config.toml
d_model = 256
d_shared_expert = 0
normalize_top_k = true
router_logit_norm = 2.0
init_std_router = 0.00807
tie_embeddings = false
optimizer = "muon_variant"
grad_clip = 2.0
batch_tokens = 65536
dataset = "wikipedia_en"
Below are experts of layer 4 (counted from 0) of a mixture-of-experts language model. Rows are named up (a neuron's input weights, with its number) and show model dimensions 0-255. Each number is 128 + 24 x the weight over its row's rms, rounded and kept within 0 to 255.
Before each expert's rows: "mostly gets" lists some tokens that are sent to it at least half of the time. This comes from a sample of Wikipedia text that the model never trained on.

# expert 74
mostly gets: "ror", "ric", " mass", " tax", "oubles", "weight"
up0 [114 131  83 121 106 152 173 153 101 132 152 107  83 137 130 116 111 127 104 151 100 164 114 115 129  77 133 100 104 116 119 140 133 134 109 144 129 184 118 108 120 103 116 150  87 120 135 144 141 159 128  98 134 117  99 183 116 110  69 155 168 108 144 145 142  86 149 116 153 156 112 126 114 129 138 146 178 132 138 136 126 148 108 129 127 104 162 159  97 119 220 149 135 120 119 119 143 148 146  94 102 154 115 112 161 120 108 176 114 132 126 122 131  97 136 146 122 116 160 116 172 137 139  80 120  90 139 143 137 156 137 132 113 115 176  94 185 153 106 103  71 129 162  94 124 154 148 155 156 126 130 156 103 178 104 128 110 170 112 121 125 128 148 165 121 159 109 126 127 156 102 136 167 123 136 210 133 143 133 148 157  84 138 110 139 127 146  85 122 133 108 102 121 123 121 134  86 121 151 124 128 120 147 158 144 123 142 128 124 130 112 109 100 182  92 159 144 144 116 140 103 149 110 111 133 134 157 108 132 104 136 149 154  98 136 107 127 135 106 120 109 129 138 162 132 124 102 151  99 123 153 139 157 103 147 107]
up1 [189 160 142 102 164 135 128  93 146 126 135 168 136 110 138 139 122 167 115 157  66 171 118 116 118 115 101 145 137 124 111 137 159 122 129 162 125 112  91 138 129  76 145 143 117 115 140 131 142 105 140 125 125 132 131 138 122 110 182 104 146 153 123 157  97 107 143 151 117 166  73 130 144 164  99 121 103 144 130  81  66 165  94 159 115 121 133 166  99  97 156 124 112 123 133 130 150 107 159 151 139 118  50 130 131 123 129 156 131 148 114 101 154 149 114 108  91 109 149 120 137 108 130 149 133 146 152 119 122 123  83 122 104 171 130 126 164 118 107 121 106 103 106 122 115  88 126  94 146 113 126 138 123 121 149 138 136 160 140 126 129 169 127 118 137 155 125 140 164 112 130  95 151 126 106 137 123 144 187 147 146 148 112 115 149 147 148  99 129  95 157  88 119 105 110  82 150 130 131 154 183 150 120 129 123 123 116 140 121 123 145 121 162 155  87 141  44 131  83 109  94 110 114 114  99 114 153 184 129 131 140 111  90 134 157 115 123 166 116 131 177 163 121 133 147 126 105 123 110 118 146 167 127 155 129 136]
up2 [ 93 124 138 119 102  95 141 158 148 118  98 128 121 128 141 122 115 171 128 123 120  96 177  96  92 150 117 130 153 139 163 142 158 130  94 142 164 103 152  88 122  99 134 124 146 156  90 145 164 162 158 120 117 112 153 138 113 138 157 135 153 127  97 134 141 145 198 161 131 145 142 144 140 137 148 155 129  99 124  87 153 126 145 115 138 143 110 150 110 108 111 101 119 144 130 126  92 105 157 126 143 130 183 145 126 199 130 132  92 127 116  98 145 109 151 137 126 120  68 127 118 144 163  72  88 161  87 119  91 117 125 194 117 125 138 110 110 120  91 125  94 112 113 135 112 141 122 150 151 163 183 144 150 133  90 122 101 114 149 121 148 130 146 142 131 153 106 190 149 148 113 119 102 140 147 135 150 117 141 109 123 133 104 175 140 129 105 140 155  99 181 101 114 132 108 155 134 140 145  83 137 111 131 104  42 144 113  88 153 151 119 107 158 109 140 139 115 147 111 125 140 125 119 137 141 110  86 129 116 142  95 122 146 132 110 122 187 153 125 118 146 144  99 155 140 126 127 102 157 135 137 140 156 109 148 131]
up3 [163 144 141  73 131 111 141 132 126 128 147 137  74 109 135 111  83 149 116 102 112 156 149 135 152  84 185 162 118 134  89 140 141 122 151 116 143 136 130  88 128 123 119 123 142 142 127 157 109 115 109  58 120 122  87 104 153 124 115 128 124 141 155 142 136 139 105 112  82 120 133 133  95 140 103 126 145 139 134 127 115 143 153 140 142 122 109 153 117  97 121 138 121  99 124 153 129 116 135 153 100 119 136 105  91 128 140  92  99 115 133  95 128  86 141  97  93 149 166 138 144 121 119 157 133 113 137  91 104 113 131 110 141 134 156 128 148 121 122  91 138 165 168 139  94 149 113 131 103 143 136 106 121  96 100 128 126 141 121 121  64 124 118 166 138 114 135 159 148  83  98 131 106 125  99  89 141 123 150 117 134  95 151 158 153 110  91 120 141 135 143  95 132 144  71 124 135 161 115 141 170 122 147 166 142 122 113 134 124  82 161 103 165 177 146 153 134 130 157 140 167 149 127 184 104  84 125  97 118  63 198 138  85 160 116 152 102 158 149 163  90 142 133 148 140 137 123 157 129 165 129 108 149 172 135 129]
up4 [155 162  58 113 116 139 125 111 116 110  79 141 119 141 116 118 120 126 125  98 132 113 127 117  98 154  99 156 112 171  90  90 168 120 137 166 120 134 103 181 176 128 119 114 105  95 119 117 128 142 131  91 165 154 173  92  87 129 149  92 136 117  91 106 124 141 129 138 184 153 127 151 111 139 106 129  87 117 133 113 123 154 124 119 112 128 120 158 142 147 136 143 103  97 114 136 108 117 147 125 150 136 144  72  80 144  95 126 150 161  92  75 125 127 131 147  99 139 149 127 144 122 142 132  93 110  71  77 105 109 160 121 140 113 143 105 176 134 102 132 124 134 131 138 119  98 140 140 107 150 136 118 122 109 100 134 145 108 104 104 137 109 132  69 133 146 117 145 137 125 134 141 112 129 159 140 154 144 105 121 112 133 145 169 140 176 136 180 153 157 104 122 116 152 140 128 137 116 135  94 136 102 148 162 127 114  91 102  83  83 139  77  94  97 138 131 119 130  96 118 118 109 143  72 124 104 145 126 151 151 153 174 129 161 156  95 142 124  62 109 122 158 140 133 113 108 131 120 138 169 146 119 134 122 154 113]
up5 [151 103  98 108 145 108  97 132 105 108 107 167 101 107 159 126 104 139  51 115 101 148 126  96 167 157 114 148 123 109 141 138 132 117 111 131 151 125 107 159 109 149 119 139 142  82 115 100 124 137 119 123  81 125 155  94 108 158  93 139 153 140 123 112 143 107 115 125 126 118 144 142 162  91 149 105 132 146 129 177 120 128 122 102  88 130 158 154 149  73  98 167 128  85 157 110 107 154 102 120 118 139 194 105 138 135 108 185 155 156 127 146 112  91 157 133 130 124 115 138 134 155  63 152 111 143 114 126 122 143 134 117 120 131 173 151 131 119 119  96 141 123 141 106 141 100 129 175  98 132 144 102 147 122 117 118 161 127 130 109 110 130 128 113 113 145 145 136 148 146 128 106 132 102 146 108 147 158  88  73 140 101  87 175 108 150 126 128 130 181 108 144 164 140 111 114  97 136 148 139  98 115  91 158 146 138 145 127 143 124 129 110 118 123 100 114 138 100 140 184 164 142 110 150 118  77 133 133 126 145 126 134 140 129 124 134 122 155 154 138 126 149  96 165 140 122 130 184  75 125  57 137 128 132  89  89]
up6 [114 127 138 119  89 109 111 119 115 174 124 129 127 124 109 107 112  93 123 106 110 145 140 116 114 102 146 140 101 138 133 114 134 147 154 141 173 117 117 107 167  98 120 133 121 116 161 121 152 125 150  85  50 143 116 111 112 137 126 139 115 143 129 128 133 113 175 136  95  89 118 148 105 128 148 153 149 101 102 134 133 178 141 147 117 118 136 153 112 133 121 124  86 125 170  91 142 135 106 113 131 165  98 137 129  96 139 156 123 125 152 144 100 116 111  95 155 139 136 143 130 112 102 149 128 153 129  96 134 140 133  94 140 138 137 207 124  98 117 130 163 117 120 124 167 158 143 150 160 191 142  73 121 147 140 142 135 127 147 124 155 128 125 105 121 161  98 112 116 121  88 125 159 113 128 117 107 155 144 104 162 134 136 144 130 187 105 104  94 105 128 131 143 110  81 149 118 109  76 128 113 152 117 124 133 117  80  99  92 135 138 137 127 160 162 133 133 156 155 138  95 127 166 127 101 131 126 120 160 119 142 149 116 144 124  53 159 149 118 193 142 160 172 153 114 156 150 143  84 196 128  84 113 121 100 125]
up7 [143 132 129 120  87 108 117 100 117 174 104 183 100 108 143 111 148 164 133 124 110 127 111 127 122  88 118 135 118  83 126 120 160 101 122 118 157 168 131 148 117 105 150  84 138 149 123  86 115 147  90 156 120 123 117  82 121  99 122 139 156  99  99 135 101 104 150 128 116  96 125 178 113  96 105 152 128 161 148 128 131 120 145  91 138 128 159 104 140 139 151 143 155 158 133 161 151 131  85 123 144 136 154 165 111 127  74 147 122 115  58  86 123 123 114  96 102 133  80 133 126 125 159 149 124 140 129  97 103 151 194  97 122 162 136 112 117 125 106 142 124 117 125 130 127 128 131 193 149 110 105 107 175 114 112 152 154 155 138 135 123 124 165  91 144 119 140 152 154 135 158 144 118 114 127 163 125 109 142  98 134 103 129 123 190 145 145 172 108  99 167 170 108  92 172  51 144 127 157 139 141 120 172 101 141 113 141 144 169 153 115 168 102 125 129 136 134 160  82 140 110 117  99 131 129 106 145 129 135 163 152 131 112 140 120 144 133 115 117 154 133 119 120 136  95 102 119 140 124 104 123 153 104 115 145 127]

# expert 24
mostly gets: "ak", "k", "um", "am", "ok", "ik"
up0 [143 142 115 145 139 112 138 160  89  92 144 113 149 124 121 149  81 133  97 154  78 110 135  99 123 108 135 124 128 146 115 120 133 196 122 156 125 177 119 134 126 134  97 153  67 119 148 111 132 128 127 147 137  95 146 119 118 138 175 129  82 147  99  98  94  92 135 113  92 131  99 146 132 116 109 141 120 140  87 107 124 175 164 180 153  78 134 183 110 101 132 110 113 134 112  79 124 117 134 105 124 147 105 137 138 121 157 106 139 111 109 147 134 122 123 113 135  75 139 155 111 143 133 140 107 110  89  97 138 115 118 174  85  74 103 140 162 141 119 125 153 121 123 128 128 142 136 119 140 148 101  94 160 151 136 149 119 107 102  89 113 108 127 141 111 116 123 126 126 127 133  67 156 130  81 147  98 183  92 113 163 142 116 115 141 133 120 113 146 147 153 147 111 133 168  96 190 127 123 126 115 130 133 136 153  85 116 135  94 142 157 145 133 162 150 140 136 151  88 143 107  90 160 133 116 182 144 166 141 166 122 124 123  93 120 125 140 140 124 138 149 150 138 142 126 132 147 165 135 132 141 120 110  62  92 129]
up1 [134 167 160 128  76 140 143 107 175 110 121 108 145 151 167 109 121 137 105  96 151 119 112 145 143 136 128 112  92 163 127 149 131 121 123  98  77  83 109 122 119 134 122 165 139 128 134  81  81 167 119 157 130 159  86 141 120 141 137 187 113 101 109 120 102 113 136 165 130 135 133 125 144 121 126 158 116 144 111 123 119 135 179 118 107 116 159 174 140 187 142 119 139 123 100 134 151 112 126  76 135 115 133 134 106 156 156  76 177 129 105 149  98 110 148  97 106 167 147 164 176  99 131 181 107 141 120 114 145 114 139 125 125 168 125 173 102 120 129 148 125 132 121 157 153 164 172 151 124 114 113  92 114 173  97 148 123  89 104 138 163 146 134 105 145 134 137 129  95 155 120 132 111 166 126 101 137 126 146 169 122 125 128 138 136 127 146 137 120 107 137 126 143 155 111 127 128 155 149 138 134 163 148 110 150  72 140 127 159 156 148 139 134  95 109 113 133 145 121  97 144 106 108 117  82 138  84 150  99 180 183 160 151 166 125 110 156 145 151 133 145 115 147 129 141 128 141 129 134 140 170 152 117 140  90 163]
up2 [151 151 106 134 156 122 172 116 114 118 112 130 133 120 112 136 143 130  96 142  97 110 127 158 160 124 120 110 129 126 119 148 111 128 116  97  82 168 131 141  82 130 130 109 100 154 108 135 122 116 152 119 142  99 102 115 151 135 161 119 121 117 136 120 123 130 135 114 130  90 129 173 183 140 123  95 128 148 146  99 125 108 147  85 111 139 125  95 108 119 156 130 189  96 132 143 118 104 124 122 153 147 154  64 159 114 100 119  87  93 157 125 111 134 166 164 119  75 107 140 133  87 129 115 162 145 147 133 132 153 179 148 143 115 155 158 107 102 104 126 111 131 108 166 139 125 109 119 133 148  82  98 100 155 141 177  82 156 143 106 129 128  99 125 145 128 121 131 117 109  96  85 176 161 112  99 145 146 171 154 134 148 126 144 148 166 114  79 126 141 174 131 155  78 121 137 135 109 129 102 151 127 110 137 110 170  92 149 154 118  83 152 114 118 132 121 152 205 107 112 160 119 141 145 123 108 135 109 114 153 168 166 131 121 147 138 146 110  97 106 172 124 122 146 134 118 144 170  66 125 118 123 105 124 112 147]
up3 [126 113 114 108 148 100 179 106 161  84 156 146  90 155  98 140 110 166 141 112 119 116  96 125 134 110  85 144 131 117 120  93 119 184  99 140 121  98 105 116 144 129 132 140 103  87 113 129 201 140  94  89 113 111 122 145 103 115 108 129 163 114 146 163 121 134 147 135 150 108 139 145 109  56 142 128 128  94 119 120 122 176 128 141 116 123 160  86 131 151 150 130 168 160 140 136  82 127 159 109 127 121 119  63 171 124 147 106 152 135  97 114  94 131 100  99 108 122 135 113 146 135 106 151 126 126 148 124 127 125  99 163 171 150  85 173 135 133 113 118 139  71 139 125 171 159 121 111 124 124 113 118 131 118 162 183 111 155 130 146 105 167 157 119 107 101 136 156 136 142 163 130  74 117 123 148 159 147 146 113  93 109 113 119 111 119 118 108 158 150 106 136 143 135 162 127  98 153 149 109 113 112 116 125 134 149 106 135 159 103 136 115 142 168 155 125 115 128 122 158 100 107 116 146 158 143 152 121 150 106 160 156 110 109  92 128 105 127 109 173 112 134 106 127  60 152 134 139 151 152 146 136  96 134 115  89]
up4 [127 115 106 126 154 105 141 130 161 114 146 162 175 125 125  75 183 113 151 157 132 141 125  78 152 105 138 131 150  99  94 135 155 106 153 129 147 114 101  89 148  83 141 120  89 120 133 166 112 146 140 160 121 108 107 123 114 166 122 139 116 112  86 131 131 154  90 127 126 177 120 131 118 118 147 132  84 133 168 123 179 169 115  90  87 143 124 130  83 108 153 111 143 110 150 132 134 113 142 152 129 127 134 111 102  92 169 151 150 124 108 116 128  30 137 124 115 179 114 156  90 106 132 148 123 141  84 156 134 110 109  97 101 115 133 131 166  50 110 137 133 119 154 119 163 127 111 108 143 117 127 124 134 131 115 138 144 130 106 134 166 125  90 113 141 116 150 103 116 129 115 142 148 131 122 147 149 143 130 153 147  99 136 126 121 157 140 127 104 132 133 155 128 121 124  97 119 136 104 112 103 119 127 149 164 162 182 134  89 158 119 124 106 129 132 150 148  67 140 160 151 134 100 166 147 132 112 114 136 129 186 165 123 103 128 136 148 130 100 147 115 143  82 150 161 139  88 128 142 152 124 124 173 118 118 100]
up5 [ 93 108 144 128 137 137  98  98  97 131 147 139 146 165 125 117 101  86  94 120 114 109 128 113 127 134 119 113 118 152 126 159 123 144 126 155 173 110 154 131 106 119 143 123  48 128 139 101  98  80 111 109 115 151 137  77 179 103 145 123 144  99 171 143 131  75 133 153 136 123 102 140 107 166  72 131 107 129 145 124 158 138 137 125 115  86 148  99 120 157 142  64 112 108 112  81 141 141  95 108 131 142 157 111  96 119 145 149 101 177 168 127 110  99 126 116 128 157 133 149 111 119 125 174 134 152 159 114 166 119  92 122 155 119 155 124  95 128 106 145 121 155 176 111 115 119 119 141 143 132 174 117 111 117 105 148 109 119 127 144  86 108 118 121 131 112 126 147  91 126 114 130 109 121 113 154 127  96 132 152 121 105  81 108 135  96 125 126 131  93 108  98 148 121 132 143 150 113 142 184  80  96 120 131 182 175 150 151 101 115 118 114 106 107 123 133  91  76 161 166 150 119 127 135 147 144  84 114 118 157 163 124 127 112 117 172 182 150 167 141 110 140 133 136 155 123 113 111 148 146 153 133 129 139 104 125]
up6 [135 128 133 137 173 109 109 108 103  96  91 156 123  75 153 138 125 139  84 119 122 167 127 127 175 119 162 127 145 101 107 114 191 124 135 138 124 117 121 107 140 125 123 125 101  97 156 120 102 113 146  81 126 135 158  85 109 134 138 116  99 133 140  83 103 196 164 125 119 112  93 111 134 104 149 153 139 112 160 169 137 118 106 123  84 119 128 117 131 103 132 118 137 138 163 127 113 101  85  95 127 108 124 134 139 122 103 162  78 163 124 149 102 140  92 135 124 140 112 127 114 132 141 139  98 109 181 146 126 165  79 149 117 162 147 150 136 115 189 140 110 120 121 155 135 121 112 107 119 113 121 129 157  91 169 129  93 106 167 100 176 121  99 128 131 111 174 194 115 124 110 137 139 140 112 108 154 144 151 127 132 141 118 160 131 124 141 134 132 120 133 120 150 118 122 133 106  85 176 118 121 114  49 118 118 132 144 134 174 160 132 119 133 132 136 135  81 160 126 122 138 123 134 114 113 129 115 150 161 126 125 123 113 147 147 144 155 108 135 117 103 110 156 146 180 170 135  85 150 169 157 127 185 109 110 113]
up7 [141 136 103 109 109 101 130 131 154 132 127 134 120 110 106 152 136 134 164 124 141 115 109 115 105  95 138  79 141 115 110 118 142 158  96 134 105 104 129 125 121 155 133 152 106 136  92 100 118 139 129 137 125 143 181 118 127 137 125 133  94 158 116 147 147 127  92 103 206 126 117 114 126 178 167  78 120 135 106 153  83 109 114 103 122 142  70 106 106 132 107 104 117 140  86 150 130 136 120 120 119 133 139 108 155 138 136 114 100  94 138 134 111 126 139 167 134 155 162 166 105 111 135 117 122 114 162 128 154 161 152 125 158 134 152 121 127  88  90  63 107 111 124 119 126  72 114 130 101 124 124 137 158 109 155 115 121 134 114 149 168 112 155 111 174 131 141 158 137 146  87 122 166  82 125 122  65  96 153  98  88 170 135 138 155 145  99 175 151 119 158 124 142 114 135 146 102 143 128  99 113 135 155 129 123 167 136 122 146 138 110 113 133 108 125 123 147 133 132 156 129 143 124  85 145 131 196 157 100 164 106 102 126  89 152  93 111 115 122 112 127 176 130 146 138 137 126 144 107  74 109  71 105 166 132  89]

# expert 95
mostly gets: "ford", "ton", "mond", "hard", " Kong", "burg"
up0 [145 126 121 145 112 141 161 159 127  92 134 122  89  93 111 153 181 123 169 143 100 148 133 144  87  98 147  96 106 128  78 178  97 101 129 142 111 122 144 121 112  95 130 138 133  77 126 128 142 100 166 135 109  89 163 172 147 134 133 150 152 145 129 144 166 118 108 133 144 159  88 112 142 131 145 150 154 124 103 104 111 140 126 132 114 139 137 105 112  89 154 109 160 110 159 198 132  72 147 160 109 140 122 167 203 139 113 174 115 165 162 122 148 143 121 126 132 135  94 101 160 121 142 120 133 126 147 130 135 119 135 122 141 120 141 107 114 150 110 117 137 154  83 114 159 166 117 156 123  98 160 168 125 117 179 144 109 137 104 144  85  99 179 106 104 105 124 136 131 174 124 151 186 114 136 140  78 127 101 134 162 102 115 122 113 152 125 148 126 124 124 104 115 134 128  95 133 137 130 143  99 161 133 146 129 125 134 112 172 145 118 103 103 153 141 138 164 179 163 170 118 110 104 130 136 143 107 102 163 155 120 165 140 132 155 139 111 139 112 110 154 105 120 117 147 134 134 110 165 129 168 119 108 127 154 136]
up1 [108 146 145 148 133 154 103 111 163 122 123 168 133 125 135 136 121 129  96 129 122 129 108 121 144  78 136 108 163 144 122 151 178 167 161  92 122 115 115 136 122 114 119 140 145 133 128 103 178 142 137 123 154  99 130 137 142 138 108 158 154 126  83 141 133 190 129 108 107 137 108  95 128 148  99  88 100 105 174 110 169 163 123 133 150 161  88 158 117 127 149 103 100 122 160 126 130 134  85 185 157 141 138 151 143 145 169 148 126 174  64  93 138 142 148 179  94 153 105 142 130 110 129  88 119 149 150 136  96 160 151 107 106 122 149 125 148 122 126 115 133 137 111 144 117 119 138 138 149 100 153 123 143 119 160 147 112 165 150 144  99  63 117 158 141 124 130 132 108 134 103 158 182 127 153  96 142  93 135 130 169 145 132  69 148 147 134 122 128 155 120 126 129 145 120 133 116 106 159 153 120 113  89 133 146 130 122 106 159 128  93 127  87 162 150 115 149 127 147 124 137 135 106 110 158  97  98 144 152 129 125 156 110  94 107 136 114 103  98 167 122 104 129 194 110 118 110 115 193 148 142 141 114 147  81 124]
up2 [131 142 125 116 120 111 116 130 128 155 139 115 107 141 165 144 112  99 108 153 124 117 111 128 124 135 114  87 136  88  97 142 131 127 137 170 151  85 123 152 141 100 117 148 119 101 181 138 108 112  83 123 118 122 148 100 142 126 112 135 122 160  88 143 147 110 153 125  86 121 114 143 186  86 122 150 129  75 150 115 155 179 144 142 151 102 145 108 144 134 126 118  91  90 116 135 119 171 183 170  96 100 102 150 177 107 113 154 118 132 119 133 108  82  88 178  95 118 101  91 171 130 119 120 160 167 129 167 160  98 110 117 114 151 110 124 154 114 151 106 134 108 149 148 130 141 119 124 132 184 115 129 136 193 147 143  88 119  80 103 102 125 154 126 120 137  78 151 120 108 113 173 144 107 133  95  77 178 156  99 117 119 120 179 119 163 108 112 102 147 195 144 143 124 117 133 133 132 110  99 112  95  99 124 131 128 136 112 104 121 144 126 147 114 153 123 122 120 123 110 133 117 115 131 155 130 148 115 138 112 142 144 109 111 133 127 135 121 148 140 154  95 114 121 114 117 171 111 121 134 189 130 161  97 142 125]
up3 [183 123 149 125 145 124 167 134 126 118 138 154 126 119 104 138  60  90 144 161 120 140 152 125 120 146 153 139 104 139 165 149 151 130 127 116 115  87  87 130 111  97  78 191 105 121  94 112  84 151 121 143 125 111 175 179 105 140  91 157  84 167  94 129 132 140 141 133 135 124  73 157 130  73 146 158 111  97 169 137 120 116 106 125 118 142 141 164 152 126 123 124 129 139 167 129 153 124 122 130 150 128 137  90 117 118 100 127 124 128 120 108  89 153 117 147 174 136 142 123 146 101 181 118  97 121 123 133 149 137 113 116 127 133 117  95 104 128 116 128 119 148 112 143 158 119 133 164 155  93 146  97 139 164 126 105 114  98 128 114 118  92 124 123 123 139 117 152 134 150 129 134 207 123 110  98 126 130 128  86 168 109 110 108 119 107  79 106  96 144  93 118 103 137  84 165 155  89 140  85 120 116 115 119 115 147  85  94 133 137 122  95 111 133 123 130 110 146 156 128 130 125  97 130 136 167 148 107 127 118 118 138 103 175 118 133 118 105 152 111 153  93 123 154 132 121 136 165 135 116 141 115  93 154 200 133]
up4 [126 146 116 146 156 150  96 145 137 134  92 136  84 150 111 134 144  90  97 152 163 126 109 104 129 164  84 134 107 174 159 125 114 129 150 137 160 147 146 153 131 121 125 130 116 109  92 105 159 105 126  96 136  97  85  82  95 153 107 165 130 146 111 124 131 138  99 147 132 113  93 145 119 128 137 195 114 125 219  99 121 113 118 190 126  90 104 155 125 121 141 116 153 125 111 119 122 131 146 171 115 110 114 144 119 109 132 109  87 148 138 134 174 131  48 123  95 128 148 165 122 137 123 160 111 126 157 100 120  83  58 158 121  98 112 105 166 161 106  99 149 164 128 120 111 130 116 115 140 117 134 143 118 117 131 117  89  98 119 127 135  70 115 124 120 138 125 136 138 124 167 142 112 127 137 137 124 146 135 161 125 117 109 113 123 151 112 112 139  68 149 120 184 111  98 150 126 147 153  88  94 135 150 130  98 136 149  84 121 142 150  96 136 124 120 142 115 127 136 120 131 119  60 123 158 152 157 136 120 126 134 177 121 110 109 159 144 133 136 102 139 109 131  96 113 124 160 108 137 132 132 127 106 119 150 144]
up5 [133 122 131 178 133  94 127  96 100 134 108 138 160 133 148 150 123 142  91 135  95 142 132 152 117 160 146 146 102 131 100  96 116 168 130 185 129 106 124  92 115 105 104 161 103  82 114 118 122 122 142 109  96 128 126  85 107 136  98 153 120 124  71 100 125 117 139 122 108 111 121 110  99 135 127 102  69 112 119  99 106 121  98 141 108 130 109 155 100 102 144 150 163 105 119 167 145  95 141 155 161 120 167 102 113 135 100 103 139 148 131 135 147 155 115 154 127 172 122 126 119 158 129 123 144 102 131 142 124 159 122 172 150 128 191 169 103 109 129 110 118 139 107 149 145 135 121 111 169 110 156 147 111 110 112 145 136 114 163  97 127 160 115 140 169 135  85 113 116  87 147 135 110  67 110 152 127 183 134 161 172 133  95 121 109 124  94 156 107 116 114  87  93  91 130  94 131 152 168 100 135 145 139 111 147 151 150 127 110  96 116 163 160 142 180 121 165  96 136 124  99 141 109 129 117 161 111 107 136 143 130 166 123 146 121 170 118 121 153 170  99 129 142 175 160 123 141 152  87 146 120  96 132 128 132 123]
up6 [131 128 124  98 153 127 135 118 130 142  97 113 105 127 121  94  78 135  98 145  79 116 139 166 158 129 150 127 109 114 149 114  81 131 203 146 138 133 119 128 149 119 143 116 136 112 121 136 144 177 137 150 101 146 113 155  94 191  77 183 115 118 135 132 132 125 150 162 159  92 143 168 150 137 131 142 132 126 134 124 131 126 152 134 141 127 107 171 141 121 136 131 145 121 147 161 138  87 193 139 128 111  96 156  92 136 142 116 160 128 116 135 124 142 150 122  92  98 141 120 135 162 108 181 100 143 103 148 130 154 106 116 125 107  92 123 126 149 126 110 150 154 110 138 176 130  99 122 140  89 126 131 131 171 110 114  97  75 153 151 118  99 125 126 148 142 160 111 116 150 120 114 112 106 130 147 154 134 136 152 116 136 117 127 175 150 130 142 171 160 121 159 148 115 108 143 136 112 123 104  93 127 135 145 109 144 142 102 124 119  86 122  86 148 122  74 165 156 142  96 167 114 107 115 113  96  88 113 159 138 108 150 104  82 164 123 150  90 137 134 183  67 125 141 129 145 148  97 174 155 136 143 147 158 152 107]
up7 [121 104 144  74 132  98 124 124 129 142 152 154 116 147 116 144  91 134 118 132  65 130 138 145 133 134 120 122 164  85 135 162 121 110 118 104  95 150 134 138  81  62 106 137 131 106 135 153  79 166 122 128 172 146  96 182 110 154 128 144  82  97 139 150 134 150  62 141 151 134 126 118 106 134 108  74 131 126 128 152 104 113  87 155 156  96 135 129 117 119 126 135 163 109 113 180 142 127  89 104 138 139 128 137 129 185 173 117  67 123 100 164 119 162 145 145 144 155 129 153 127 157 138 135 124 168 149 141 151 135 187 110 151 105 178 128 136 107 137 110 177 153 131 135 110 155 165 149 122 105 136 114  95  90 120 125  85 118  96 106 127 152 108 114 122 148 111 156 145 109 123 137 106 163  94 141 109 136  97 135  97 145 152 152 148 126 131 119  98 133 105 109 141 135 134 124  86 112 143 132  75 151  94 129 127 159 152 120 111 148 130 130 124 125 113 130 114 108 157 125 141 145 117 133  74 120 115 100 128 134 109 144 126 131 127 146  97 113 117 115 130  93 112 139 109 180 136  89 145 116  94 103 124 129  84 147]